From a checkpoint of a small mixture-of-experts model trained on Wikipedia: 16 experts in each of 14 layers.
Below are experts of layer 3 (counted from 0) of a mixture-of-experts language model. Rows are named router (the router's row for the expert), up (a neuron's input weights, with its number) and show model dimensions 336-447. Each number is 128 + 32 x the weight over its row's rms, rounded and kept within 0 to 255. Numbers have three digits each.
After each expert's rows: "comes after" lists some tokens at least twice as common just before its tokens as in all text. This comes from a sample of Wikipedia text that the model never trained on. Tokens count by the router's weight.

# expert 11
router:100112103135111109109168099108125108141144138184151176146187119108106088115147058114127153076129149092161123159130119079147107152137172129094140100202117050128130094096144135116085084147139115135130159126111089199161169068103162125106106128133145103132106174149126072123130141124088130148148115071133105114120135100126116132112103178123
up0:151146092186161101098160137134148095152127081170150121086073087159144094109187100158111127138127079158105114135117125130164126136113114116096184204082156134147174093075163154161160113107125109127112076108072127159148147135105171160105149121075168086166110112101155170148205146117096082112128124131118152135152170147171135134092116128163
up1:130109134146123113142110115086084104158132117160083125132146140117178121168113129076084152017067065191099198080150157145096116129107142180124096162107127179138177181184090157122163166102096050134149101118122163106039081148176143176106135150127131187185176152135151138080100187149161132141191067138131153175134105175075129089105117126171
up2:120100124134127112156151103071091053164132169138075133090144099113175131158157141118126079060122096143059171123104154139107150139094164185123131176116075125144150130139114153196168136131100068118190059146150153091078131151205104161104125131135094157163152125098172105108107134111099169159140115109107153151132142172047103134081165129158
up3:100123145132107152105149118124130132108129137120096130091194115100174120204137133149148112081086045151117145116111124095123091108047181161128098158117110123141135166136136158152105131119097071171197087099107172116127116101191136176055178185117134137126109142116149146085127180125125159142167088117127126193092103200119156103040149163152
up4:084123152076162092129137110114163130160111100101081153088128092156160144136126168085123148116060089141068114084075125149134070102100195163077093124107187152129109132103099178086164108136113106115161129130141160038083136095147170178074189155148112197154152111148120113149099160151141117165118103157147122135121131155076139150036159132197
up5:151104164178078148134152076170117125144106102071136132103120126156132108182159099144160157101070014138125124128107121089091131120082129135108130152128112108100128160136093155138154146128140080136163089087180136082104077139159121093097098170162102187208126165131157142128148162162122137108130150152122141137165069148120138113123154117129
up6:126149133121102147080073072094104121177131129111102132148179125113220121165106133117135105032123098202090162103112140113097147114101154120137130186127092124164148110112099162140150141130150083138164069142166089126099098158186136138093123159112150144107162125105117095111125162162153169154175073111108144169131117165090123071050176115135
up7:101122096184091123148104093166126154157106135204147129182078132159159082154168171125104125071064121143175166151134147148099162155097104111158064103147072146102146117160115111152168096185137123161128123156229105104141171149102137148101092107118140149104114055121121072113130144127137100172107113147136136144132155159129096112071116155110
up8:180121127194128130121147107091144145121153211133115113153083101100131120164138140119139185121125142146162157101215153121134190146176109136187177173116139116150085113170083129170104120096118118084122118120115144141084065211189091107178091140063115121082149105143151125173128149126132213121136103115088101122175143156109110179130177095137
up9:098127134105100100139145078092139092147135119129071086121200132116214108163158126132120104032112103156095163092119118187132160117132149200129090147124145149156134146143122226147080133087109084106164100101101172159083111141201132130041151188131142167147180157167158115103115119142122194152149148152149134215120077159086104115110170111183
up10:143103190144129132116145071103099129134118099116175131099104139166126069143181097101101184086080150116136154121138055187102143173087154130152103137191124112124116166150092130164195054110134141161138088094131155126089129114125122128119096103131113143180166108152097114120110090089125153184087106139106145169151101144086110186095146082142
up11:151094127092132139127153098135128176150150137082083097155113128162138087138128147131144142085109088152087113108110140121080103099092124188133096163104138123153162150103093153148126156131142112109166115104133089081080144144178159108106075153075125153157164106121155103106103171164148107128119105103117128161149147102052131108118107120112
up12:109174164091199157155141156108214178139163139147113129163129133105161101117131105149081106086152103107152114083123073077093158100139142113190131185157117143097134103073183165136141138137135123157113148118117115129134131120133082105116147141137105096088111073133159089154128139146136109120124137193133153145134153148132127163116164104123
up13:142109161157130109106129123125147100131085118097129091140180169094154127164171092105102100019143098125127140093117131195116133154126128243144106109148113131100104173136106139155088084090113093085200176153181149110128141178155172115099118150149125119136160141114103144144126156121128156152139084119130096131132078139050197149125172117163
up14:115094179127121128121143100119087121135096115144067121144143143108116110099140095095150121016156108152134155116105096166076194174126124175098067148139179139148095188157137122145097117092141109093167112109156129108094150085191149140082103109121137141154212072102094131129113176121125145124119128132114196180127100135080137161104130107147
up15:168104129119156150127191105098101139117122125079155148082100140119119152166110146136134171151139104101101166087144150090070172160147098123119151133165111130085157095185163135153090142114106112165145089180157102189144172082162130123062114130160125171163122134101118037162088130141091116055161123137118114131121165132106094180107138154098
comes after: " of", ".", " in", " |\n", " to", " for"

# expert 14
router:115144102092102151105144172127203112127157138090133096132175169109126119099150128097114111143088139086143153160096120098104108107124141162185166143158124139108198100164103144143150149066087119120177104170157110108193076154175135120136102139113138116143125160175115105125143131166121106111144141130120090141165135135102082159116145140134
up0:090162093122107140136128130113054094171151099118103170194165106079181119134100155184101132177220129166138104097146067143148108158182115150068089129086166147103145122201167126108143186094092100117153189168123158132076079110152164136061139160089153094214100115105138118159062145098120128077122160095137122132122111158115126126158161120157
up1:130091156122085124167106124132126204115145148106138142169146069189119171164150129119104168126183137187117175090168155094162108118118100182147108088163122107159135165108128207151122160150055081126115136134100170121106121136098151153105102157138149119173102101126097085123095165153197070094099146118084105119143123163105213140142153114187
up2:141070138171119131187130106153084145106147133115069203098131097134149131148138118119103133104120124124117132118167120134129154066109170132126087191144106131117127158180120122142202133159154056153209122088123102123116107122150103120097118159111124158152160143149172134124040170135167098073114082178107096105143139130105142158109170159129
up3:132096161109139114173132124089114129144142130124113121130145111151166099166177119144159101078123106137108148152112148114049130122052177147075127168083085154092067184137124145167159139110106104118178152136149124091061109139133165116096162185120142168194149134113182081101069169092144176120122117152177127180116117154111172152064174156146
up4:174087152105132063128132143156119143188126154117112072119106122123146126172129121057166113077139080134062133130155155156117157094123185193101118107097081147143111173184114199132177114117074125104134128164154117115135119122162141074107173139132161159162164165124078065142136128150130132101192112185138110166110112140106100162090154126170
up5:125096170131081124177143101147086129135117106116185152137057141053163101114143149114138179116144130119147129078201132101106081067094150145110115138207164112096176192127114141131140107099111150156136078113156182077141180065110120162036155128163169125142121102146179113151116130126128124076096087232125151117132103165152129171146154125106
up6:086168122113131102160130127141117120165143136103127114141133169140092158202127090096115116081149148146117179142130179160163154106127088154115132164142186138128134115132179147214141135021187120110193093065140087142076132118203102153118099172125154120188187164114155151158164103127115109155112154052094135154121144122121147027120151110143
up7:179144088103071149148056108096142129180099141076168126105145131167148156114147121142129112136165048181127183077147105184108075155134157190097127168079118057108182152180111155120121085127128083059124119087128116098078110120168129087153077188155101118165085110110129140179104138142142165133149123096109098143160120147138088111145149125197
up8:155180068084124153100169139144141150141129095115183054121158113089159172120171117088127162138100014171127132154168180095128096158141098133099132172144081063090173161201109126116097117105114130108185115165135107085171153160146158139134123115152048109141107153137132163130116179134152158132129159069123074139109179151099150109067157171141
up9:117105110100122169113108116131153123134149143106176114091119141108149085136085182103152118082178143124087162126139119113166103155083196178094059056122093087086112138157070193126089065123094091096178115112121159162118151166141165131099050157147119126156139103126099152110150135104073169129126145075155070165122167153108168113089172129144
up10:158088061126091122089114114142082161137117078178135134154156116122173117103128107089187123090182097165149184079076099203076104100114149145161109157123049139138127201121102113128075148076096046088146127085127133165053159123170117122097118157123100137188143157049064160116159203137104118096193128131152162168153143150070098138128138152137
up11:095086106096079091088143125135141145138101153090147117116137107118146198099108158125109169108126092130092157082169131119147054112107142130128122098167090146087145120080134180131145123055102119132125126114126153103078086124110145103135155174136125192129128082144177096074129146122186161148146158171097100122158096159106138164167177080107
up12:138135128109093144112119071120150155185118125152174111081160109137169098166147140094163129020110069193063186114130145128077147102132191151102121133115159107175155148132089180185101141118080057097188163133179119098072106130183101098086122177121160149122177145127170120093137159116141157141133103128095121113093109151154180136094184157167
up13:146138103107109104086105142147074101163174073087109116076215138122128176121104106176110171120165101132126145130141136131103124082106123199192148150138106071121165163157070125105147121159110073127164131047185102079083101098148112093107093159141150132171158143125196124166117089092078086156085147080170162139133124145059117127068152100153
up14:173043062087091147152131121127110151160129126126128157145134134136156162144113167129102137115138104125104111165171127108070091047079189132079153140143097126056108177147128181130108103147156117105150102111147087106134196156112121108145097156189187130162180142121151144173135128109147251099116161072193111122152133101133190122108144102149
up15:130154064107153095103065131131122111171162140165123047158150125106139113147151098137102114085141127146115114146122139125115192171133139121173147186145115127153096100140089142136102060185126110115174113115144148122146189135107109121130121122112073138108066143122098158098090137181097091156190162151147130084114129135112194182114154118113
comes after: " |", "|", ";", ":", " in", " /"

# expert 4
router:140085167124146175134109153157113086086116128182076165114142129130134124118121122101126143097134108143140100088126168148172212150164180152104124101108084089123068139118081180107165105124152139185137119150109096164143167055160201074124073128157166076144089170071107093103140151151111135148152102122201086075131132122139055126130135194106
up0:059197077150194109150112089125178174133136130135127133116180148201146064160174076136090119133122158156127069089159150115078112119074178149089134108113116148163161189100125112127158127139129116103128093164111122159079142124119120131142119119139140139101153102157139179173079103107108130098158112091094175088143101117177143175075098122118
up1:101076135164074114164100101071100095135126149122156181060116174181120162157138144065143119113087105176094079124147160167146114151135098122046124136126183134153073150165125111127123114093143137162163139137146118147096085148123136158146100153138120165159095132141161157064134062207105156133167078200158112059125106149111165156106152104121
up2:112193126127091139123129114129101138139111139114136112108174117114186091168105111112136134079107068149130151119152089101093112080103182163142131097119122169088123126154123169142122150097075056099165157087156168110096080105191125160102132199152130124145149149139143161110109147096109207144167116128144144145115111161127152121073165129167
up3:126156150149148108171114105126095110147151121117134120078116090116187151239099158090112148127117037159142153059141141127095100045082232116149113180158110122134142135114132148136155099072106122170192143114139136077072084151145114163022164172127132212176142098113158103138088179111162198137138095116114201117168125125089096116133184136161
up4:068140126123081089122174118132157185117137136140128124106109130066163059193110149158084094119134139093129124152145186119123111130149121130125149155083141139118184172169084181145145155135158127160111185126080064060120089176185106117116128177136153198107138132174160127145032120186105197094126143111113153148133179142160159197126127109139
up5:115180068105121147136129154141100110113097167125098133162093075104110140120075143076145147102133128169100196105130122105168096071090193162117059149126180155166173185118140151171154127113137081076137141116186114114149167141139125155087142182114151208181161129100081131114151160169142198082154126097136163085145110132119171187113124086121
up6:160124104141098105179189086156138159134186130123085118135111072125186157128102166112133130090133093130093196124167115107118074128149155142106042176151110135139147128148093146174129138156121086141150119132156159118091112114196157103119126129087110138156111063150153143124115171169127103094099096170116163152178105119079154136098127172134
up7:167110083120097111147114080175169148135104177150070147118149083102113082170143130094152096069159068183189109124134150108073088153159116115102111173165122116151115128131130124140059168184169109132143080149154127117110106101170120135107138115079171101056161156132153137097128150173150155129160119109055141160137141110142155044080122102148
up8:145119124131154174178110098114108105097133167160086164140110114135135092186156128142124171119134116161049094178151086128088141132110095143151161141136127142177092122143076105173073190113090084196157122102140110171073135152163085147120164151159095204102222083151147108134048154150160062091114137140071133113174092142130111157101108190103
up9:145130066118119136121101083104108082172163122099100131050148154103112157134127108082113145096140096115135166114110166142080130185109159147200158060081149145137152138171067134166166174108146158025136066165098203098159185124148093115104078140079136161140119145064087094104140186128133119159079071123119165146084141141089144127096116138112
up10:128147123122120084132127095131106118123078100165143166134174137073091146113159057105138092067134136159144110105148137125135113168130136143133132034104142123139174201150098129129103121077088130096169137112160164180155113132147118104146096170063184065129097146094058078141183128145103217128099153069128135146139099155092140150134119158139
up11:155113094069111154134123112136090146152135116139090114127158133166100111144174159133081119156098172119143156140095205101119145133110123138089095165136147129139098124124058151122143113123095129187087144051161052140108082083123138197140186163168145148160092184210154147129103140156180107121171148112153140120171137112166141147113115143141
up12:131074119163155103163128142119148169119126172109107160162159120165150035125136111118137076080145101073118091140172102132132122134128133137152154122119123161114093142084134132173125134117174111131145141103141120211121136136098156124135130116105121106057090152137161190108139148170057140126074101127153163188169135134179189125161124128144
up13:110150122138112092125083123125133149135175165134090135117112116122112081156152142131097094110167096168081084122096121125117151085115181129124184154146130103137148064135138145125145136185170153143079125117165132146098159121099168103077153203118140148131090173140137154108136124190128106123156128124202122109136088115188184121064092171098
up14:103163108156104114117095142094110125180109125142078089099164136103209147130138142133099109082120061211122149117119158110150085080095198147122110107148112146147130143119126226191119140132082037129181136106132134111052081095150151161119103179153120133138123140142167154077101173106112170114131139136107145151149125150137130108073191149168
up15:123104131110093100188141114101118113130093098143103089110126094118145086112135074120132123129094093114152121077117149131136131119101123117146101118142067098074135143072112143124143096105097090127123113100107150112083127189133179086118114157136149132134115062141136198150197126130155123163154128140106128122165119138133070105155159148142
comes after: " ", " of", "–", " (", " in", " at"

# expert 6
router:137088167113101206130120153118142165159096095172160130130161131105124133104152101101100141116216144106151097122140197160188120153132126111083143110057135154113143153151141150091193124161192085141134085111114087181160121111159183129144118076088177074134127147123088174095176126159089060135185103135092130121128149119123078117112117141133
up0:133214104137135070161124101161063151125107118117054126122182149149129112124086131150161080133099089132059165130138127144124098084139115120111120131104152156117089181074180163081109158158147123086150148104186104101086079155140165164118076161121148101051088139173141137096122082135117173150133123074083129122146135120080188107086154148120
up1:096125135064126175165060116101156112135169158135077142117143102090126137157151094086105134090132185167076117055143118114122157111151152102087129138082116145095167147145064185142107081118084094090165088161080123120108148145145112171189156139091120165127177116102078109123143153152132134049179128210167145102158117144035117165173157136149
up2:120154106154112086119147042108118163148104151115162140146116176101117139132183198076107071122066144124129158130078141166140124111092130118157112160153137181132159127190109153115097110099112161145134128100176119132131158156146107170149152134138132149102091164110104124200071146099202129124134145142192078197126117132103116101160156102130
up3:124222113115147126140119148141137124130121130119098180092137072212142135154199179108118116157103119127125147167100150060116122107153143186077082124138133129179059125211108125095146094131094126161166115132171162109118106131184152135122133128090117143135176106159172176131113057130145188051111088175091095136111117149077153173103128112166
up4:141156154069157119122142094107064110173143201121079136124150102103107128156135138087184092165147114120091120095123175071071077124099180157116122111134082183137125126151082153140114097069063123096151126150123088114167171114172135165065140145106140187173115139139139118068105186154133153080151110085149172147171084113073098143150118136138
up5:099123089107101113179146113113120136120201102109167150168140148108085092096129091150121105099104110095068107103155129102039170109126152120199105178132067083145124102134086120084165128111092138139167079160143110124185105116127147122132176085123140187139185135099123109123103187131166082068134128186096152145184071146093129145083113182124
up6:099127104165163148082174110156115106167174181060181131124161096056094124115074181134155126175115119137154112080099091094133096065131120114065106142136124134131163118096143127139086139164144129111158095121128152047152125149082137137152175101102126127118164134098131159125129061110120219173114136071137138157072173119149106105124181118213
up7:144127128101133104105163132159090090146122115168080117157105163150126113117137136176123125126138139163107146112149162103071152151194142186119132154100122158132085116139130153060169138141115145145197116114145116187128139160121165117142113163136093193153083152127094136113121071145131112084191162169149123151049195141135078135139135160127
up8:111139159132168110129082120070107122146146125121110132119178110093154098114128126154185095100086083086127209056090208114138134152125113138168110138126150148122095137144130137177183092040079086092176111196086117153184091162184094129133078132097099140155175119110169070104108138069138210082132135139149132137148135094133114149141174131118
up9:097133133121136121134191124071167138147131135163127118175174110072158132068123103070188123112120141131106227132133105154171111139141152152143122069149150157196146133106067136137145101089125092120100128101125122151144066122102149139111134141130131121092120101125143112099128165098125164111096158118056145137129152138101178144132147129211
up10:095154132091100087074161143106147105155117164175095132102122115139126117165185182132119077097141133136044167118112093123090140146122099126169061190157049157114142102123099129119115152112121078132133147114132186129187072173108149085103073128164149106089171133113117115129133148125100175100075100123133144172134087149100157075130138110125
up11:127098168119141098109166100169140087171067117133087144125130113154137154146134189094154073130140142151075140095162110052107097142184177178117133141150099153126152119137081207110124115091112126115162134107155152115137083121136088116110106149120165133118116103118191139149132122152107087102081098169150173121174142123101146136083194114142
up12:137092117114113149139138120134069113096144161111060176115144147146142130152169145105140131116110137182079156120115126136053159133181113134114102145139129135148128120193109143174072163091103054128189119124111118088112119150147111173132167174111103212114147116135154147091126117147129173065143120113124118113142134195149147122103180137130
up13:078148120106127054120125133139146113166143113091166078086078082086165117131101110055069111104120138169181172128122114121102081080139180084099163151130075184131184120142122146107168178161128099077192117156143150133151142051159131164082140113159125149144122133135145111127054194163137110168152117112128123162176136134111084143119181117159
up14:129119171069113070088154110097160125074178110102135170107116133079112091131156165123101142125138111145048163110101084095087040119121156104127176155101147176165186101148123134151139136154127129166100114144129226137129165107147125124115107174092172159103181113122119109152112152198113125100149083145141166158140133168082112137132121142113
up15:105118150066154111133066176136116134118133179181089109174137086198125125137181137093149143111142131141107116064197123052092072144119129128117151109095129133131043133119097143109109129135103089136191128114086148124111195105163110118102170113107074154113079111093127087113144166106139123080139106181061192123139197134093152150133126127138
comes after: "1", "2", "9", "0", "8", "3"

# expert 15
router:149102159147127188141149065097036117092175092126125104071118183152130142123148111120111124177131158147137141092139150128127110163143180104133134097175112093145160122135155129142080169132100095114105142206080194150189076119138118114108122147144162145128180110125169132128111085156110104095193124164139121142128131132129140071150071165145
up0:112161096139100136096102095127148151174111147171099100089151119096174119189143132117090146081133116184099176105126111075094171100059177185130129144101110130112152115110112162128155105118097045142140139097115144090130100139165144127039143157099117206150163186153171094107110195114143107147147095138125151142135123158114119126097168142142
up1:151109086185107140148085112133134163116091114131072088095155126153220091176154099076106129102140097157142118106158127141150180070125143134120149117120167154126129156139141177142137119110081076103176148133134196141116060123197162131021109183073095165127142136107129130092123185139106151153176102052130151120142122179067187141086204120152
up2:101172100118083160111160169163109107196166134090129127100116107047135148153217127089120127075164118142103143115132165101084163136133150142144122163146132141131152140131091164084039136108052125189136117178106140106135125153124098134123131120113081127113145132073159091138091157100114109104101130114096146105119116145112096091131152122080
up3:123180164168108113162164160099121166119154121162177111111116141142093147163156115161144081148147110157124151130108175144063106136094139095107063139094104124129155105126147182139187111060155126119135143142139117126175123166131094100107101141141098117105139109083101136114092121125133112116137204075130136093135169140157068127167150160130
up4:165189078098127172150097144119110165112125171097123134081138118133136147192177145143182136121109096101146128175101128183049102142108169157113107089159167177148101119155122116194132121059107084166170129105082129076066126183136136108115094196130136224160208130098199132025123124138097112142194120145141178152107141178117106165091115153140
up5:125119114134161083171131076171156149150147132121098173153098120147156109176110060141080118123121122111154112133151095167093111088139138127100112172165170107109165135181121161202139104123067122183192185114141088108102123120141210135103153141114108176167187120130166130081106167173134177150193125135181178150169131156118102120118158111150
up6:118117127107164188173076104166093074154133172190074131174181105123127127198184104122124108136163123109109088126111120064131142106108154106068147154152154155185181094119144159122104124071181115158145141108117130123107144117129161131125157192215164169143105132129156131126075159176090162121169134125125187091200143134144133100102115142119
up7:095124127114172113146038101114090185123148121142141079134155069157105091091182110121149106143093128087155138107093152092081126085145178176119151144127146167170090141154094138110100095106101130191136094152087134112099129184153183089155098154082076208099166145124099117067101185130075145149168146116163078131140134099160118133167136179122
up8:117132147126130107200127119136099147146110149137132186163087183138177140098135135110075111137162112139101132121105043119126106160115117137131156114154106162176167193132093121130136057131145128140190133113162150038132157110065114102067134138140116141163147096114144104120107126145144151106128130174152136101131136183127159213109138096134
up9:082162109114137103178122098161087104112120114164113131153145111115164157181123104056123115110098092179116147160148141120107115081069175142076116103111115108117141127143127146187083107136158035091198164119093148134140108141170141107082158233135142172154173129089150108114093167123119161159137136085078161112092081171128149106114133150158
up10:062138095085135090153064113124118125176134221186096120099174114142142097161120142109126083106105138202085202098092067171126130093155163174122098145173115166148128148138135167141147105137116077110122156154128105101046095138164116118085131104115108201165147129110181110094107099160166159180174151142116133210149126173075123139138124127143
up11:104168160142113125162098174174160140144101119156063097122157140126181151173104079119130123069109059111080182110111128100092126083071185186124122112123116120114104138118121163176146109142077060125153120122142107102133067132171168129091143170098103168207167145145169053092128145115128159147180139108096131169148096160148110115074186150166
up12:132085128145081114128143107171163093121147122129184092174118099166175103161131118107085160094150146148100126083107088114166124088102120152109135136133103131081161159121133161115214090139092138097166163146131118103134099066116119143107109093161123189134173129104127030100134167129149176151121113088112175158132094153077159118117141091106
up13:145094151095115119077154117133178126160110140133163121079163152141152155127065136149073152100123109115127171097123123098094101128100155119164073157113135172126110135151078144112131080039102124101123127186132133093119151189160119082127047143134080119164136151163125150134136171131140115166142135091130121161112136117120094106165157141166
up14:104126131056134132127099117174145101150136115091146208124125117071126122140148118105142164073168113126152113115122106126123101117194114128114161090158129095075148069148120167152162158167050148148157132129090102181191050177110103111139143130064104194156198159126160114106141143138127090129168108123114160175119100187124115134132097150126
up15:125141180173116133123107090119127172179102177165078164145183161121132070156167122065074092122152138135138142116127109151131182218109138150112126119121124134124118117128101111120120072089119054143157089095109133104128074103135198126142137152131093118128199159129147184120133180172092140119132117170093090155148106133184167175089142103122
comes after: "\n", " ", " |\n", ".\n\n", ")\n", "\n\n"

# expert 7
router:150099165148077138114051136103123090125118076128159129150126125156080084129170032139102141090149121091113128184052153124144088175166135144141121106103036096138142161146121171077158146160136086113086097108112077139157158109090193075124084145088089146181067139070214167109120124174075122141133103093125089124119100162171069123135128157129
up0:151154183119169115116114085096105112137148126136038113151127192104100112133091122093066063104142153162125130111118093159094141154078123135170118150157140090050099157116094149120101084094120128098148135135123170147142157160122072120144130138143108106115124171167191144157121143133126196113118148101139159108150080156159079111108130093186
up1:117129094135159151127129062112065153152086179102091083110142137095155090146105152057146108127071128147063137103074187173123079117158117165149110164112146073088113163151105178183113145062036090145167141163127089041084088087097125114123104123096115149159139166209148155157074136145135190083092101158089145164153084116085114168141196110138
up2:084124125138097082126086148095134220137089140095136170134167147127160115201061098101170130142115070144091185130128180118170090108131105156085159107136126183162206173148092184149128119098138075136130177145149080116133081156166127144114099177178113174171145114158105154130120146147153188151134125058098139153152113104142070145151180140158
up3:152104145105133094147115129133081112199117127133137067100162184122127125119151127108161161119102111142160174124145033145087142149104144158139094149175162150117114114171055137094097170149121120117190071091190144110114119114156105136098129150139129168120169102144151117120124151138138185115166146109084143164148101164130190155120180139114
up4:106193098090134114138145160094139108183113167110171141128168165178124200081132174121143123092126134184139187092122091085116096146154098150177084109224170116101124104182098127156098131082120108129163120134186141100106072101071104043147114167110132109105089115122116130175103111181200157108114152106191141137128123123137113170083160083142
up5:115142107113156159151166119132100089139167154148104094108130110123133083168141118105092160158139120142099180173122088096107084098065159136084078158147120086167162113127118153123166140108081100178190094136211141105120113133196134124041144152104117183182190113103189124128100179155142142145132144180098189182121089151111140146137152149155
up6:064090116166090111125130081123124100154142153098152066130122132125170114105129165096116110099112093162173156101125123150100107177152109146131119178074072158090146163158098144149147140123096131183152160107132125116141066139098145126092142124120160140117139102135125146127110146183145110093161134125115162185099102118081099104134168115165
up7:104096152136074116084106142149100131107122155098125134089183125119086174100141116109201104138127119161091159111104116123160134139122122129126129186119105106081082105114102116187090135098196090092133131171131137126126103122109148095149119127136069115171058107128143190119145093096091088111088166167126185182131114134133105150131180164117
up8:083159101133131138112070063103093104163169169094126096071190142160137092156175096098099150140121062167115186075102109100104161089119159151150151170146130127153133152148096169176063139088092024147179128166121201105120078161157121126115095173151108147134164115136188140137107120160108170135146131111124128162140118192076162140078208119157
up9:122156127063132095120121108130130157136123160144199125132159132119140107166137117167102174099157099105142191111085142140092089142126158120176154108096127118150076151139124141164078121090115120148104179143140112115145112120118093113088168140150104160150154116115110113122132132153133194180127168094118124115079120099153132093129141138121
up10:091143133141144141130099112152115168136157134105084157184143096128151079135117125101186116072110085167091140192052138135112153077104108166124100116119145119132156126179149148160144058135169141122132113170134094071110059120139131172079130195135093184156126132091156143133105202122114136110125131083123214151121155165085125072118130129157
up11:094092151144123140154140099086105088136142109114133108105116140145133099106113076130096121151150096139102149119122148166115072110073143175120124123100114084150158093103111160172162073131124121055133109103120144130092140136138145168143150112163123190146179126117115091076084152133103145167077101091153142207180144166104084167172137124128
up12:113131134193100044151108194104099129157161109106149109123150145102132162112108135148186078123095131086162148139151085158126124195101164168162095114122102113106082149161120173155061098089097086200114112189155096069101121175095121122093104174151107137095075174152107189138103111097088120153110093116169140114125136099186095128153144166173
up13:109173160092131106120193172127130161137057134118115122113127129123108164182091157158110109136046151207141175159094189110185077168125084122112092132127147171114099169146117107170130174096100114108147124132144121079133111186156150107149123164131125155118164155112134141144130144181174166139157156173096120131135132170088147100156155153180
up14:130127130149132149129115139120100126128106138089156078053140128125119169110122155103146165131097092138156168100137073148083139186176158162200083159158063124104111129162109148135116146055084101156167080207086117132118094103129114133133144086171070172116135123141176113114160108140101140097125204075079106200135084168095141147115171141122
up15:077100128122152144128151120145138137172109096051114160136144133100125188112113137069133109124102124155122149080066143096127128169203098128127111093084173169084169120131136121134130134099126081149127166213119071096119076144160108117153116113116160207176085193138195183090112137208140130126087170146104080159158096158120109132164140103152
comes after: " ", " (", "–", " United", " +", " r"

# expert 10
router:092124119136103118117164075122140168172089139180125084129155073116151113150101184104171053110050098156131145116078093063127106111100159155166073166149114135146086076081094123115099121123095090145146104172090155110145097171128137204131169151133105101066151119194192183082118118125180176157126118081087103111141121132112160159089145098194
up0:111092152049128170091096150151053077151125152140101122177156172083133132149107173136128163104151093128117140146143153149163108122132153145156161128126153084103194156205110153153146129092079101059132199106142106073095078130112181129094130173144166170136108126132132146066093160098077181123171151101100075107079105189148166122155104165130
up1:092135113057184155154139110113147114109119168118111103110184089130169048191094109138088148185150122147152113179110142119105148105113160127080165101123042132098184179109140118170191120061112134185134136191140067100145202169112174144128179107199078104179125140131165093150051105180170138112108100096061134086172115105110114136112072102118
up2:160170128174151144116133095070117126132186116140144119113200130147152148169135096145130169058160053167154173132156182161132136104132180168149152055081104131104119129172156180158137162158132040098169136115129120112087111135130134114075073181122136154207178088132119130116130132091095159112170168122096129165133126132157062122084143103127
up3:059177166083091168127107130064097140128122114094112152136163096150124136191120092103121133064139111156087141143137140137115136152062148154147159064125131091097136138171121159193106202120047077129189117125116144081084079102161172104106130156092170104179176110136109070123087119151087161129181143148134125134146112159148089143079175172118
up4:199095119124087075142104072179182114120091088077052114101131121130186079139153108106105162107114147152148167094120117157091174134190151114114138171119104096093131116149122148158119099174095113136145067090191138124142152113168149121110179137121108106167058130094104102098109160159155050116155159157147105124171147154087160142061130188127
up5:126158165116134056153172062115127165191182163137070060144117104102177077179164161125109137165085111172088182149093146057066123123071129149116082178161106141166129136102084152145141126087051118124176109183105135100102098098165123112091109130130120125111171131124155112128117179144152180113140113144188184176179088095088135143129125091145
up6:129166151086084145120068108164088073138165084102126133104201156089140135151137072139142151130124085158122148095145163098144152203096146163167154102044154126073154121167121139153102171140070119138154143119152145062102102119185155132128123198124113178155121138094143136096134162115084184130189165139123144159158106136129077112113136171118
up7:150112136154118080125102048154149111070117155110142233103120147099135122160070123173083155119141101140091136123125135133129147198125108143150176150170153135167120110141166128131112191138110107122158122128124171161095103093139124110068124067161101149119148115146141141124134146146127090101108115177179137156116100123109165152135133142088
up8:146106128070066131131112142152135141146171136081111153108130114149114141151129107155157165117108073140057133098141167102106104162123153136160151097107149154140159159165127174137114092091131057089133075099178108101125147073161138069083069205088126183177130097122126112108105139128114155084206186107114150161147157136115133129108160108170
up9:095118140103103095161123064089110116173146161141128099145122147118135059121146182091146107143104110131114177149092081107122129137112139160181043197170112121155092098108111154138110156077082103120123122220115146110150101129132074168113139136126141094132181132154156193137058186181180128117123083158131174152196092130115159125092166075146
up10:059147120107135153112079101071081123090153121136149144058215170141165109149169067156137171128159098155109124150136128164136144161121160143145176081059150132115139138200121156165154138137069087137162113127135171095066074108189192102084150186130094115171142141099112109116098133151114160108158152132112110158118124151131104129100127176117
up11:145118111133106141095159155153113149086124111066139123132142126100109147074113126180127136142172121132123168111188181105107151123126137108139102139087144114114117107121136092098135201148115117176131155154139099050177125138155185118154104133134190099134126171167097189124115168139119089184136208085126137180145096141142147020148176143156
up12:090144168128119148140092141059122133092167123105123066118179149158146126111178115121113154114139050156136104115142129187132149166102176154142186072085105092100173117176135162178096142136091084102160141117131112106121053129155176120101069171114153197216159123077123112123150134071123120141203162147185165161108136160129074129094123152114
up13:116176171134091172136128117154120129157123147147124139173081121156131106123161124153126128102124168105090112161103157116111090122049173082152083095123130160124160098091211161093084159052152110133119107081166115122105164114133142057114093133100133147092086112161101089082119209139139152117138113094151126073104133139093134187154163121170
up14:099165114090133147142073156186148147165079126073132084086193167102095174088106093098152140120129120132146174166070146141106145195150121101141191098093108123088112100102153158150092117137153092106117095130121126155099127161133089125134139161112090076099135150128115125135216130079122113142129154066136128153149141146110013095126139153131
up15:180065132083133116106112109111106067153164122094075118135169140125094141107148078121106158080197060102064119123136181151139158180104124154170192102070087120075145165178084170172142143150091133111165147153139185116088107123158169104155116150102148134142133127097093193100186183109112145152193154102102085126152117136111095135154129165167
comes after: " the", "-", ":", " of", " and", " a"